python train.py --n_layer=9 --d_model=512 --n_experts=32 --experts_per_token=2 --d_expert=384 --d_shared_expert=0 --activation="tanh_gelu" --moe_layers=[0, 2, 4, 6, 8] --router_score="sigmoid" --normalize_top_k=true --routed_scale=1.0 --balance_loss=0.000167 --balance_bias=true --n_groups=8 --groups_per_token=3 --init_std_router=0.0372 --lr_router=0.000302 --n_head=8 --n_kv_head=8 --head_dim=64 --vocab_size=27345 --norm="layernorm" --norm_place="pre" --norm_eps=1e-05 --positions="learned" --qk_norm=false --attn_scale=0.125 --tie_embeddings=true --parallel_block=false --extras=["capped logits"] --init="normal" --init_std_qkv=0.0337 --init_std_o=0.0337 --init_std_up=0.0337 --init_std_down=0.0 --optimizer="adamw" --lr=0.00046 --lr_mult_qkv=0.5 --beta1=0.9 --beta2=0.99 --lr_head=0.00872 --grad_clip=1.0 --warmup_steps=224 --schedule="cos" --final_lr_fraction=0.1 --batch_tokens=65536 --seq_len=384 --doc_mask=true --train_tokens=462600000 --steps=7059 --dataset="wikipedia_en"
Below are experts of layer 4 (counted from 0) of a mixture-of-experts language model. Rows are named router (the router's row for the expert), up (a neuron's input weights, with its number) and show model dimensions 64-127. Each number is 128 + 32 x the weight over its row's rms, rounded and kept within 0 to 255. Numbers have three digits each.
After each expert's rows: "comes after" lists some tokens at least twice as common just before its tokens as in all text. This comes from a sample of Wikipedia text that the model never trained on. Tokens count by the router's weight.

# expert 8
router:130139115149099157065169133080150131156125101129122088105121158093105160098069101092134124102072094175111158098132109225059140104143161159115186116117143191114108151137166071134118118081175088
up0:092153063134139121155142068163148181127114176127127163182155182132111145121134103150106129157157135112172168052132117177157122129109111058155083130122078167074141155131095204174147132162094061
up1:096112081137103178106111182108160099080155136151138114141108246166121103096118123128138138111121110139133126130154057104102191105154143121140125135147149168166104168168156095133147115123105169
up2:137136095091138139158152155142144148151122136127123085163163122112124086134139083109138104159124139122110212132091105122114156157160105179140124128171113188098139111090167120090156097127104111
up3:133057162174120181182134102111117115083128079089110135150113126150118163183154121143040169122173124108172114078102143129133123089129153103118137140136152078139087198160149087104143121152147148
up4:170110106133180154140166143201130157156201137191039179138103145158059142131210162106100087121145113120173059143115128119162125170112140122115125115130110140123141123205151141105173097159161129
up5:193142147157169169122134181118110136097127092042132097129113131110125201154108193126114080116112129126152180127164112132097116090132122103107107116110119108184129102151139128171058099061141124
up6:135108110171104089119137176095161172122133149105168162144021083109138115116124147163076128106100161137093141179106147109151123093122146172143079107135135117170154076117108109121124168125104077
up7:076095100178095165113113141119150135150147112179101104143137144100032142123062087119126115129106064170176132127105133121145123098138128096116099131068172141148160057143131099122104079098142155
up8:104127144073132144137114152145099095144141090143140071113066191112164112130146115070126124125180139026154127157132121072156087215087135140124128140164120207120126119154185084140112102134119146
up9:096094128174139136124113159124125122129113128087136126089120105099133106171130142117089072164200166186138057114136154090187165189068084134109110167155187101133166150103151115132098147103122112
up10:136120055124114152129129087126131142126129085130115129122128160140148078137107132132092102094117174149127147220132112150144128107123114112106162078173081117178091147139068131087112182087134073
up11:147092169125080137121135147173121115202157135144144178095127147126103123103130121099112125059126154143101153173142128158139116126124094108092131145183147145156179161130132072115077090121103119
up12:120104078153181166038140174145158163138175068149095125094102116156145125133182159124130131110069131140131125108147125152162129123121152115145161111164141163121118164135106097118135093142083160
up13:074129122176117172145114127150108153092115111146118140119140221116113179153107149115114112142132121106107199146118163139124151130103156135141136148108061184093176158117154099096079118153104129
up14:166113155148155138154145138124130107159086101125116207100142139145157165139126127110053143082181159120183132102158126168128100161114161178109110122148183149106145152104110095165098116127111111
up15:139121132107090173119166152113136143188178149186124118134083169149118077103105095123071104163156161140128110122134107156121143095128077088127119124130079140108154135224156075078127089139104026
comes after: " ", " 0", " 1", " 2", " —", " 3"

# expert 23
router:116158164154121160104178128160108133116161067148166047162128156135115106135145135138116148108163168204124124178121129144130117104169180160116108134132148172159149103214106126129106137141121097
up0:124180192132157095132111159188137081117147081117133145131173114173129100071142089160105130113143140111170143100084197159172129130082112115125085083167116166111178108175125079116085076168100071
up1:087090074068146117174158106124096150099171140178126120133105145166103158104074133131075120121120143113207047114128178117174122038104034127100162152102161178184141178078195145102114147136129077
up2:092140074123115102162113101164171113142151114084184092130148116113052170148134146113139109103102103138084132079152068106113113143111119170149146119165094172054130110209112088158139073180131086
up3:147119106111074154083109143131154171116159157166184102156131075154082137119155121125153113086109103157122135147118111110092129089097132175083113126168138153108093124119149115139136103118088124
up4:117161114129186136124206135058143143077093087183096134126137126131159105139131127089073096082120145067091190104139100240113088162122098169126070095087112185127159140170136098129141134132099147
up5:183111121135181095143147069114153161135140144157146148140163138156124155101156113092113130156113126145153255145130156142149176141085162116121113149107179110091168106139091108141038111116148128
up6:167161172092164163122115111114116137176154180110181115142151141114100166127103185093123159124097170135051098125165116130140064066128104115138149174162128111185064108093106116152174158136135087
up7:104120045156143169071175170126100147128147106118153123092122155098147216122118119107187079124140128144214174129187168093133168065100110122037107109098120179153139077100119173152134107110099193
up8:147121147131112142162184126184121120107124090139188126100156082142122115104131117119159096165037144173106144177125070118146109116164112115134112133139136144091115075128149095047110155165113083
up9:157180143095158156127161124131075113163114241151060085132138124115126110133081154134168138157101166016150084189180111171154118156134155156148183132127133117086106117125153095150202073137154125
up10:128103119183112177135137138203067114096174143078205173108133088104137109113105125145123054107069180112138135142131120108093144127191117114139099101074169083107120121154117100055122107117152115
up11:124188097101187204145104163078138157149143130096167121119137185154114133091142149167096128083124111165118118120169166155141133105147128122140110159099150170094148103066105127106108099119160110
up12:095165065117101206111146068151102138048107106120122129134149102105124176098104134031130125132086144148121087118106094131098093175179087108090115156107164162114131114106108091120119111100156111
up13:163135069161224194148149102143134205073138166194107114098108141126078138172115146120123103123108162210095097163126148162114187104150036136112142107118168181097114127083169114134122169175156104
up14:105153142131094132105138158162057116063160034117089093156140136155033131087149144137130154108189149062134133092102147141138186099106088199118136155130167171094185102175157088164171103151118147
up15:079111077120131101140142132166100128099174162097083173094117145172116118127078165137111161039079147093153122124091165186118103179150104118114161029144106178145134083123147104123165120171086142
comes after: " |", "|", " on", "On", " 1:", " 3:"

# expert 25
router:087130087089134141121155080141133134067119073136112145112111140196102155146115111082156095128113136175130118106126123152128081156133062164060119132129156158122180118162159102095122120140110086
up0:157173148098170126141166127112135076115152082186115119106096137167105086112123109134070114173120122122150118097175177165156126140169152106076103113120208174103084123136126089105138153107130067
up1:103190141146138122168141169095123120103130112124150099157080168101075169113151139062118120140099136169123165172136168116194168107108161179125169121140124098111105130134111153112171140116198076
up2:109168149124168215114108089128122141070120102115097121108133168143137134096168155164104142132101198127093128100115140137092170116121171060077138061145097159134153118161165120128113027147141128
up3:119033152130142151167166162185104165189127145171116100163071140151112175068129123106118120168116097148116107153167133131139137185174092133110149100146145153116135113134122123106111157127125059
up4:105075103124129163117138122163121217101147140154153132114144171151114125055077107149123209142091096168086076188138072175164117141163108092184190127126204138078133145172146108053060125157141166
up5:151115109073099169135113074164105080143179151164137128106115138149083103115127156103077091171130138180144106131083090123110159076124135140085165102180174174126131110172122075147120109228093144
up6:120182146105146166126097086179070105099133129086146083080120099143100171048122125139139195108130181111162149182118121137094072157097184126094096173102134143142141104193146122145170119127130096
up7:130158124081120172132147169157120164109094083120079121104071138125170101079138158142113130156157144128214152182179082104127147161137094070084110086109106148088160197170131140098120120125129167
up8:145134159091186136094177161145159068073100081116199096126084105177058103159063139126137060167100112095152104165160129187122147122124163159098156180063125127149163065102093123117133133116135067
up9:152033119159132184132113117148131062141135105155153160127167141215075146140124165108111137101138072165187172195225128114140139130127149143142193133151143171146105113118114123121132153047173134
up10:121138158127124140121164120153134137120135098118165104143155120165157145107144139158076145078049114126147144160113144133167163135150095097066078209115177190121110079159076110119117129164138128
up11:136100110103124178149149156137186129159133175129137109121118196230126120083152144131107154103148135155085111137069103138095138134160060161194138142139178134115124173116142136127074109189131080
up12:157183164161124172127082157124094071078115156161105148180105125120133125042121129082051107080126164147182066095025125130116165121097115135094109117165107107151078114118158094114130141174143141
up13:071113095141176150153185136150087151119104105090078103128101113135115112111126106108056102084051154119149146145115127106109161114137065112124118137129092082171127155140161111127149081110178126
up14:062099124166129136055105137135158124113134094074119103111049109086110112131139112102122120120165121110172107151184102100073172111108105115113141141151116161132161121161092080136140122058102135
up15:129148162061160131136159136107115113135127108175134101155094082088107158154128088104081083106184147157133153143179119134097159055123124131111039094134130151124124084122125125153150059098158068
comes after: " of", " in", " the", " at", " to", " for"

# expert 19
router:164096120132118144132170111162177135114166122130120129088181118132136138077080118094096130149180128159114147170139071206217130113035141155095114138102126145137120095166184098122133101152109062
up0:092127093126123144154141139140100202107085134090141088124157130173111105019130071135089149113132153100102150127164103168184130154155129117147159144137172100153192109160126130127113166203106096
up1:090184150079148110095080188145076081106095141161082156052112148137154177180095101077113161088116170164097090163149091088129106140095143175192163120165157083151078128126160174110188150105151126
up2:110110083103112164087179156164135143098079147110107087125106121140147090072066125118055098138134138145093153125178111137172160084099161161157075129082127177114088154117072138142133167155138094
up3:104161081124130126126099147120135153181116137136103102143143172146114105168077130116098132120106165158110120160186135105156190086119123175132100131074128085155133114190055132190165132135162096
up4:137150148159129150120201155101183106139204134122185147134142125145106130210160070085165147110121126103149157070093111143109093144151144169132103117108177130118045182110158139091179137134146125
up5:097160093145145046176148087109126156123207179085109062133139160201117106113080067074116133107185104139059097129186127144178137066053142147172105102113110164110150169108162096147112151117137087
up6:090140172114086105119169149107057187173116105153104095134105143190083097143120085182172114183171081094143128145102165126154144190078181116120109089159111095116135138184105141130082131145128152
up7:134104183196131210134133126155219101123156085156066131158152181125138115188065117134127116138130148139148147171106147113088177150105132150114166101155142128087151082147152137115121152110152076
up8:105094116116117149141137083121088151165178170138151084130092087162134126105126163110154127118188117085093154128179157128132101087094159111113088077124112144089126128117168120185134116094106103
up9:159135112167147160111169137168138159115144191159123115158072155123133114144160093120165113183073135130134103154136161140138133092096130135064145118173092128110111132167172160065132131087134149
up10:088182070091159121134183149117172080121117063068144131128146161078132100109120066133120140130136133160070093088148118111112126111085102170105074181092180180155144115169116111131065120234140103
up11:117119159090145082134168153180120152059136150096102048155097171142043093148095122135141167151094223098147118174151179110077141156116113185074104170107183193113138134111171100102183146150089114
up12:087084154081131151132154108124100121154105089119160089151133153124076088136135072125174089040110152092173130077189173154177159160115106129120121126086137175105177119164139057164091056151191154
up13:103105151186103089084159068137109133085162109088143191103117124115157171093185131134112116120154100162133119121169108132127128121148102104133126132118141165133087165156154096074117114107113103
up14:139143196089132114083143147151127105064114125169128106125125160122102143118094110094059093065130127089073134099057163162089150136182155099077153154137141120120124100192166143139117091081114104
up15:154144102149168162095180207130161088133125163100127101135109156131093097197086158075197079114154113085112121162097076121127158104159166125076100099130177105091126110149126094104155132183097110
comes after: " the", "|", " The", " World", " National", " first"

# expert 4
router:076128102147140156053114142163188115064145118155207140126170159132128183087132180147148082136145163095152120095162121124162156096127128118107121127153144127128132135135155069127171148106119128
up0:065113074098172132130166125131148147128133157092161120094121118118112191142140169131119073107169081114098098153200153180132187191085065206120086103118119135063088129146097079161147122129119140
up1:111171134070151118110142132171117225135157104072158113179112164184196147139137118129100108119166180149156124109126121140092159143088138089094145116144113108135114161135110111104082157112191157
up2:131091132112192198099121129072178144093148131133171156156128165152129144103104072121139058108093161137102131124204122104188140176155112090142185185054144114090117186219130139113113107135164121
up3:146130146123142092089097089131138095055106147138137120119077182116112193152136156130081073120107161130114093190145146134099100124091120103034100165113154142101204154120203106098099121099145146
up4:128111097116145168074139193111146137131080177085128047088111146103112103126119129114140130193065140048151142081038135194135124153103162137117089075089113165110147117138056093143074129173088139
up5:129135131148121109109125093135210151119074127186116104134078135144157130084137104072131102175163100098127201111124090150169204168142081155144128159064083083114130117138105127105139116128098107
up6:135111091086120146132133180114034095164177162148209153142093111153166100142161147088182065107175122214149124142157132106101170160106133133124075116062109178093103106146091086094096182106114122
up7:130085153134173088164177208130174058123129119078109142133111179160083089129151106103142123146120133166121145164131153137140125132130139183143160083137220119144157069093099134154076122117143123
up8:125156219091127144126074183097162135129174074094106139104093158176114133135158133159122180113125180128075166111170148088082104114119115116119126152124179131173185162156191193076126083128144157
up9:099146115152098150090095141135131145161158144130177096191122121089143167173122074118091072122188120160159146151158118171155118111152099120142166162117085144125124108123168156127170113135131112
up10:196138176132134226137183126207107066147168103150121150115115171099106163148139161057150165148164120089164136112111170117097182146142102109077107160163074082156119131176038141123121125144120121
up11:119125127118160129131101088086120109104114094099161141112093168166164174162138116091110139085122154121116112116189152141184182144121073073081079180115161094143096172130134084141088100102129141
up12:134131175080109146169152108110068188123165091120164164141091061132173163049110106156143127171063139101139119117172150074118070124116148148075140146076123177127132115141167105152086117208120167
up13:112156187132185144170145099116110109066144083087115140081138093145136173117147130103127090149144122144137123078141131067111074024128108108163201112158155115130181132128088133175133097129118120
up14:133179124086160144077170165144133116152165180083143151101121117088151106121105161105067118126050166100106173146112120150114082103191134112148129089203119120134096125143180093090138073062123156
up15:077154081135130153102132111186116127170126131150192191147068159141135133122177136156135115078084133136123138135157103235146104211168138172063137087159178110150123140098149193115050152144124085
comes after: "\n", " p", " P", " T", " c", " t"

# expert 13
router:141113081186088180100147154156152180112138126165105153159087203175102167110144121128133049131175191141117123136186157163080187134139111157113113143137127153108169111198130040131087075079128144
up0:122166129146130094126191102143133137111105106104115110089120096201093118126140096088110128151142141156132107104129071097148147089113118168074127103255171071132093146149181161122136144102168122
up1:113082112175118126136196163157079107105122081147108136129181079150106123069042146112162114108146129062142194095213162144187144124130121151139135091074073145163129115208099184101159115130129072
up2:146217181158150145090107147135074135095111083069126134082190143118138115133088098082136119054142107149135109140148088101159120077138149129134105138160138148138105144171122110110104125113145151
up3:098105082119127130101083096164179154118117138138119077091110074162170107093122134137129124157044179081088119106156127104132130136130148164164126061133090178124133110144097118114099121046151180
up4:147093160130121100120196157068158122149169127104151133084113167158137125141129107114129121128101173078124107122176127143164098133165108118137145128153133118075128147109079106158168143166133114
up5:083110197090076101144102141185126133127149101137140102147084135121146131099083139088137130148134081103127126135163101126180159130059119159106092075111149092076102117125082215098119103139079127
up6:119046121127153189121165151134134105076175182136117103112177090162145141061124122180064124083165191104137098190158070145123136131089128148111111087133138126096133178090182117121130144147153178
up7:127078076098098209094172160090112151126072050169125138155088106055117138097176084091119102129085138136164101141105117109143105106115116184119153145039148166129082171170133048130096092135098100
up8:129140150182099236039153175133141148082115142111148096139099099133155119140088153107126099138138141108143107110144114119173091124116055106064130121050097126153058041140155114148081136100137131
up9:099153154149047103139109126179158121105133125105128129130144136153091122133154108097125100105111172189101073132172142122122162133103150178123126086153141160111091140134116121149083138123135110
up10:070154096067174164107111139126116090138149137154164153082100157087148140138162124132113164016170155150113131122054098154164149179079125098121104161151115105154113173150145108109148132151067169
up11:174097104081102112078074067119122134135194111175116151143110130085165105153126132090117143098108172075129117109143085122168174155200119108127108176108118106114101141107125087086146069091111173
up12:121141085167091092175167110107138126113177105160199079108105176152132116108150154147135103111121115090157153120126138158135063123149118098088113156100139157060052116152135133086118117117092098
up13:081093146141119126121152186118142127131165116155113094093132091101089106129134187136072176080151145113132145082132057107129149155139096083166138114110161148085085158110113127096125095167092129
up14:140131138181158113117160138149122125085092099129147108139110169198121205154057088066133164154134112143139104163144114161148104113168108170130123206194164155142186115074127112069091096065199087
up15:150099155110093167160183096152169124119172171126173125103129157109127118144067214142121157099104113104179179138068120178082150211059065116104072111096182143151088165131146084080126167084171159
comes after: "\n", "\n ", " MF", " DF", " ", " 2"

# expert 5
router:090130108128168201157120138148085129114156161079155090076061134188108150145160144077106208103184182138107140142140137166111165149105081131058093159131133181116050095145195141134076161137135147
up0:173161153126071144104139195092127140115132121123163087154145124107102148160121127056124126047101107134158131127117211155096142058099156089143089141103117160177096158123148131109101126154133111
up1:128113138142138099164124090149111142054231094115116094101088182110137082107114169043145155175169169177161113093127146087112091132177106106130105152120167043130136144129121130075051105126156172
up2:046063153139134151108097103125155077135130136135137135111193161071162134111132115126109113149108133109108129128153147175133141101106141150090064137206117195145134113122115133132156108092160126
up3:133198119149163121104123172141122148121155091149158071144116124035126125086162099170128112141140148160106069114163083195136110141132152091086058124152122166134142082152085133145090029164094125
up4:162148102056063154091150134232180151103159152095177106176095139146126154099179097122129132148128121074142094115108061076144114137147102133072105104113125158146139130121169062165177041084169135
up5:100112117158168126095161117132075092191181138090126098140118177096122122133109092103108141072139119121184120207111159152105162144089135154099088134149112140036125190145155113145110062112112190
up6:117168143069140121119125164180121128154160142183141076137111127102165057120125120059103167144179154167181152076086143066115125128126128140087092115159124147125122090152162130159038096109115079
up7:135138120187166136072118203107132069064164190098160103145141182128112133089132107126149168117079157110184121114109124162116147058112148145124111082155130167110164149116154128124160156181163101
up8:127103156176136135167161058130166129117134149136110131173131132186162149108159142139110115145126084091107118074163039131133165098140118154083075087080124134146119131135178098113039160068118056
up9:143113158084179123085140154104141057126161150131121109121098123089094098148114137117127107065134150127135167186132137103144164098113076046159104141154102129162105141131155100086068162137101094
up10:113124132108161132131167156130105089139191070112110124087145102138149156169137149132106134176110139172108096064132127061138166063133146132144113092178128122171137123121095139110081148096144129
up11:119143158120080148107147135156178116173116092131135180096105129118136141181106095082119133159142133118108112143126143138101129130095190207131092141041117158090103164114136071128134138126151134
up12:153112113136151144085194151148077122081153084181094112174145158148165150125165160106139124082101138082110155134112163072131160101133167127106100114117111100082116136084114129105168182086113112
up13:145122135110093124124108118189083140128080136124090103082098124091159179143147138082114123099095133143097096135055120133105168111126111105062177158173088159138161107139151145123138112102102137
up14:116180103125144135141137101073047098154150172138121101097161059116129102117071191181099150160120070152081101117135140100114182142156089116117092130165122208115085123108091139076167128106128099
up15:096136105158183092153160189116150104132144089122111129118087120183180122115139146072133111118138124178096107156216147147154178133152129143089108096091156172095123145166168119184083216172097123
comes after: " was", " the", " a", "-", " is", " were"

# expert 31
router:097168158166114185068187154135122085151164115166137120091105158107143174144102121114118128100100158155119115158154165125131141118118115121110147161110144176158172165137130047054108151168140174
up0:090076076123120143118136107119197118115115126176149149122095095141132128151131132122201091108106149145160135133135120105137086204155141090135186118167177139146115140113124150142081064120082143
up1:111143144201088120114161181096147074129128161104122093149110171180104146125061161142167117148146162110187083156098083100125151164126092129127106124132120137112111134081184102098105136112136139
up2:139119169154134134074136158106115118159143111193146096119168125182139174117072155060103131072119145083064090117098151075191138113116082096069078175128125174128184142164125081112149077094192128
up3:120113101092099163182160187144141204100167112085128147141115140100122136104049196157189129074168120106160094130089135158219114129166131127106114186121122182133153116157151086131078129166143108
up4:054134114106118144172135084128134140170109120099140113133145135071163114140133121115152111174130147115105105114173136127084186113106101138101079141128136179099102109130115105159113142126121193
up5:123174109106134105149159096121140077189151096131128149118129136094088134108144150059125146080186112129086101145181170127102143095140180174171134151125151131105138098128067114151182125119128180
up6:107150115148164146084140133160117061104107155135144112136147155096115064149117144134111153099197162144110134096143140195125130150137146132192103090129117138096161181112197075125140144115183143
up7:116143130119162076124107191147126108091128160080165155029125203133131153131116116097119092151095134155135128090145138085108141096161106155125112170111162126183157136146117115117139127121067141
up8:103132115117158186136113117138113118107142125112122076070090099118151160098132182140044092083138151135147085115106105130173169087145107103133104109126131189091133135153133096110129096075180141
up9:145076136144125134089078148131134106074099154169119131055102163122163134155159162135159135112111098082181138123199127136148113089097139160172117165160143118112122171150110104094108145189126177
up10:082123109097070142182129166179129151112136108151114173145135152116154121057157130107117149126108146115132131154194176115114146161125087155139142081170146126144125123102125115100109097144157185
up11:124104127132180103093117127149164108082119106155125131144165161154114126151148101106131155096145130183185146085129073166183211120130148110178114121142171128105134129109077095100116120170077091
up12:097113193146180120189072147130159169132142115162099112095114146178137107171135143121162095123132139078139090118109096077132151138167167138136129149163129067109112106148141118175146097140144109
up13:110124150074172088120118130143172125073164159079093122088134081122162162100106086121114110160127158118118088119136144130161171167133121122124138084101146106113168120151178120112107116137182141
up14:149175168113129229084183148101112136173128085111135103145115173131113092097073149116146112060104125076158140106125077130102134139113105118116157144148138115157159094093079131083114088115207147
up15:096077152148105092087176159094091104148162173127165051110137123148148133115105130132162121130111147119073172153126134144086122109129109105146106147172186166087113127100159162094126125082140171
comes after: " to", " he", " was", " and", " not", " also"

# expert 9
router:122163132125139152121158144144153112099124125152121078141109171131175084096120064070126190107116160119143153116131064247105119080115136112127125157118191151160119157150174121116121174154119055
up0:061084173141148138073140148156129168142154119177107102120161115185086185113147112069133096137125113137069127175077108098142204139077056121168155134134081160129140172173131131132123073138147077
up1:106144095078132088104183145144122120145183151121123165146082129108103114078111103105101143123129096168152137170089075124096105194175070141104153121109132144147134153099115118099122075162138128
up2:113104110160077128131193123149065120137126088165133115143091148142154194121157126090079142171147119125123112109170162150173112146109169093097153125116150106063159135161112090160116104106127139
up3:164136157194124132133149203109105133076161098136164053078133140153088174121152133095035134172136188158043154208162104135138135087097135154130139104131164122157116117140122110144119124181152111
up4:138201118149128108160098127145145145102131131108108152109139159099200099077169159127086155093078108154081136170180133190154069125144114185127110109101126176133133164150146089100136140153088130
up5:173142120175100120089154116102148075141169113103082129114062186130209152118092139112101071131129139092120088129145150118140087134153060093117093144153148110143127099189178110148119134128191108
up6:155121104102088141085144085161087106093092163091159124087146092154063113162103115175157075131126152144132129157099065140063167101148099151130065109166156127096165125132115120116136152225096157
up7:119129116177064157100144138119141188108149067085154143110133121148132151068084159134134119153144125166096140192117131139119133146106118149136152087125159174119152180123111106088076171071130160
up8:102162146146167126130158166155100097109058077141189082145125122173083113090142131140153099105127118130110083075209123150112145176168087078161134106077159122135136110149125139052080157103122168
up9:130143100134134120089117101163142137063075107178097101128160133073103125146103136096141089106152124167110087144132193080116177065088124076066138164151115136132147057114135097135095079093131114
up10:082140125161132131106131142070160139143102131122179142136128143153128129073164111132156070147109110114170067135117173116121147153113109169137143102101138115157096152115125098109084126196172174
up11:116110165205136135105116107132077149146137110170091092142113106117133154160115136118151158075105186179123162171098143129142165071101118120074125148073123158182180111116101116142095141100148140
up12:128212129106140155099057155158114134171103152171095131115185206106132162133092136107092075140108136217098121136160081142151161130136144103144072138131110118185114103134101182118232154112108116
up13:138070134105114093206161152117136125099135133170173163124120147178069118161105087117115119163122104131090074152130155196136111192117114125108086098101115136158174132099095101109155108050097073
up14:042092139127177144089172103087149119148154104076119123097156120164094131117105142126082169152100119088081135164138141157176147129166110134075120108108143092130094107188186142133129131144087120
up15:124149144054095166117104111132114138136170135188094077144080154136162101109105132113081148093156163127172138094110079145144157117141118176036127097095122129155064131173210137090068030137117111
comes after: "\n", " ", " %", " Year", " Candidate", " Party"

# expert 6
router:137155166143119147126093163160109165068163113146170118100113143145098141139069146077089118130120150193117153197173153178141091153089072141109045099121162115102113167122161095114087124170096135
up0:129157193109130160135137147168113110116168135066147190110146128114121184141093132127000106127145144170134117070112086149135124132164134134124098221121053183140120120138078097113082158140069093
up1:102154160138093115129168101119146106099064067168096141097090135151174149147117156121147111080074169140107139158125095130145146106147128149106097127194144112104148090080221102131145147152130086
up2:100172168166105118155151088141103147124192134163186123146094193058109157155131191147091109107177141182174104084132166160119120174114098176042113097168101121136144136113129114141168119072124113
up3:147165135080136137173121116145124133130146109146137144115165088190184124115126173160109125096142163125105102179104096144160133171158172172149114208108091147149166184133118118162095145152164045
up4:137151160133064110092154126177101174105140116152210085106143137124114144111078090046087158101107160106151199183135097124089123112100096158127106154114145092084168041186113136111166113089084082
up5:136143136098091152169156097117161133104097093164200123147091173135137101146106097083055137144106131072134069167166186149163153101117149162118111141103162130128129184113133135139135140114124127
up6:133115094151151084083115123176153145121134079067114125102106126133117156192177122149161089141151109172101165077206111124164149137142113115188085149098139135133153124165167144126123120136147032
up7:092065130149084142140144163172155082145148120101112109123085157112142193093114155091163121136126138064136115112151118166137199123147116157134157122063152138102084113129105100126100184104108147
up8:097126148151172150129119121166139113080142195117066135099092154086093133148084085131100084115158203166158141103122147114118147123126132095132160065166171126132197124078166157124113142041150108
up9:131134147108095101164132135124122128113149136197142103129158115109151059165109109085068119157111224085158122175107159196122126130125133138089181160100123126086058166125168126089148118131170085
up10:122126161208170136133162160102148122109145090144152075135127169155148211068165126108086143176079175146152141080117163112149114085167122083091077118144119142084162159128141104147141075121113042
up11:138077160118115196100200104160125143096097092082121156120117141078079129111087108168098105166115100113150154147133061140132157116146109136169115143110166138159080161191054120101084137185106146
up12:167170132173077140170048136129104079142119145144160120169107067099052135117128117105057124156124126163106143160129136086119133132155107179089127096137193144178105143146163154124090160163135122
up13:172137123106088130141122151171121145104092176126138112136156088150128108071078096178082124133155111117116129100200124110227099171117141208166129179145129156147194105118153143080196141126120105
up14:115145150127155097183131129116140119077116089194135115121143043144133148047041090122133152113142141145125115117118100089160113127174163077059094105151160088091139097106132092097086145199122084
up15:099144146140143162094115186126149086107133132205144163073129092124112158141113110085080143092125133148159131183113123143088123160131171132115116186158157129167145100173199109135167115133143159
comes after: " the", " a", " his", "'s", " for", " in"

# expert 17
router:130108145160139125132105178163092119100158116172139130109093150140131133114108163054104110151140148070106166147111170113153169093067076179135068136141148120096101093162122033159092093108149128
up0:198123146139137118107139130121120145165129168108186126151111144155168120070140123129108154091174194156116132088147111148153179159139089149171155116127154065102126127155135097112092129140093154
up1:076120138104110119091142095131192135108151161087125122147219080109156131156095152119046139097076110138140125106107113064118095165090096152117160125126092138131012101140090100117135125153141155
up2:130090089173144160086160112151135123131118156225107119167165169118137153097101165110134179162135112111123120140129087171075112115076118110172133103140177136154121154056130071149118146130148089
up3:104146169170095151124152133168106157156148114164105089117134083149156141125112107120109160104067083145126178135129122147163117217140088100155094171184131155116119127124123114115135118209131186
up4:129074135108211141084112101146114118157068126159134082120168142062143093140104136133105167177063129151123126141051106109099084173156120138042152182133144167148151113126078090139150168127177120
up5:118091167131167130112120069086154133124178135113146134102120070155089149147128133119120181091157113146084146130133153130108062111128095172085103136127135112119055086156124116152154175169152142
up6:096071143186121133171104123123136119143112102120147157159211086123225105128129106184127146127123133141165170108128130110095156115147073169067102187097175156136152131142134127142104177140200075
up7:101162128127126157121135088112136139171154120127119094143184135140134147198115178080179146169096130117161117122090157145151105114081075133117120091120133145152159111145118152193157121155096165
up8:137137155136128091101158095158117112182161100136183069106121188095156164109126165165137200095134155133097155092136082105122175136123074047123124089103115105130115113128137101126128127142111150
up9:139037105141084126165120144131145169119164179144159126149115143148118169105125181113159166114092148126152107084121126105154127060163117170141127121140172074114119129116160142139112159176099151
up10:131115095159084125122160184152112173095140175124112034101090104115106138127070149114137143123118169078231109158080106176048166125114146091165103131145133162109104146157108130076120074089102092
up11:132144126194096146131114119177134140117159075121196095099082135156175114132116183114197127180169060084168075099174139122132124135090062082087138095185166093102197147156175149138136094119140131
up12:169117166081093149163179111094116099112154153109161076100089105116103098163126131103112186137112129138081116090190136116135134147186107125099127121049086117163164175124149109161143100084101117
up13:147108152061117135120135173120125128099139110154133151170081109125109100147147142152101121088137160146097055124174166168126150098103126147130098138136167158182165138099138128125095175084173150
up14:100143139160172100162155087140172144157138169090149136158212124162139118151142152148098119180158141152123186161158125144094090136116075107079182133085120093117111146110146146136195132157084099
up15:115081118110126163163128142085129162086088157119148135083169097091119143137125106155124116032109121140117153119183162115121104164161120099112148080112090153159152155145116102139124123223104114
comes after: "\n", " |", ".", " =", " ==", "==="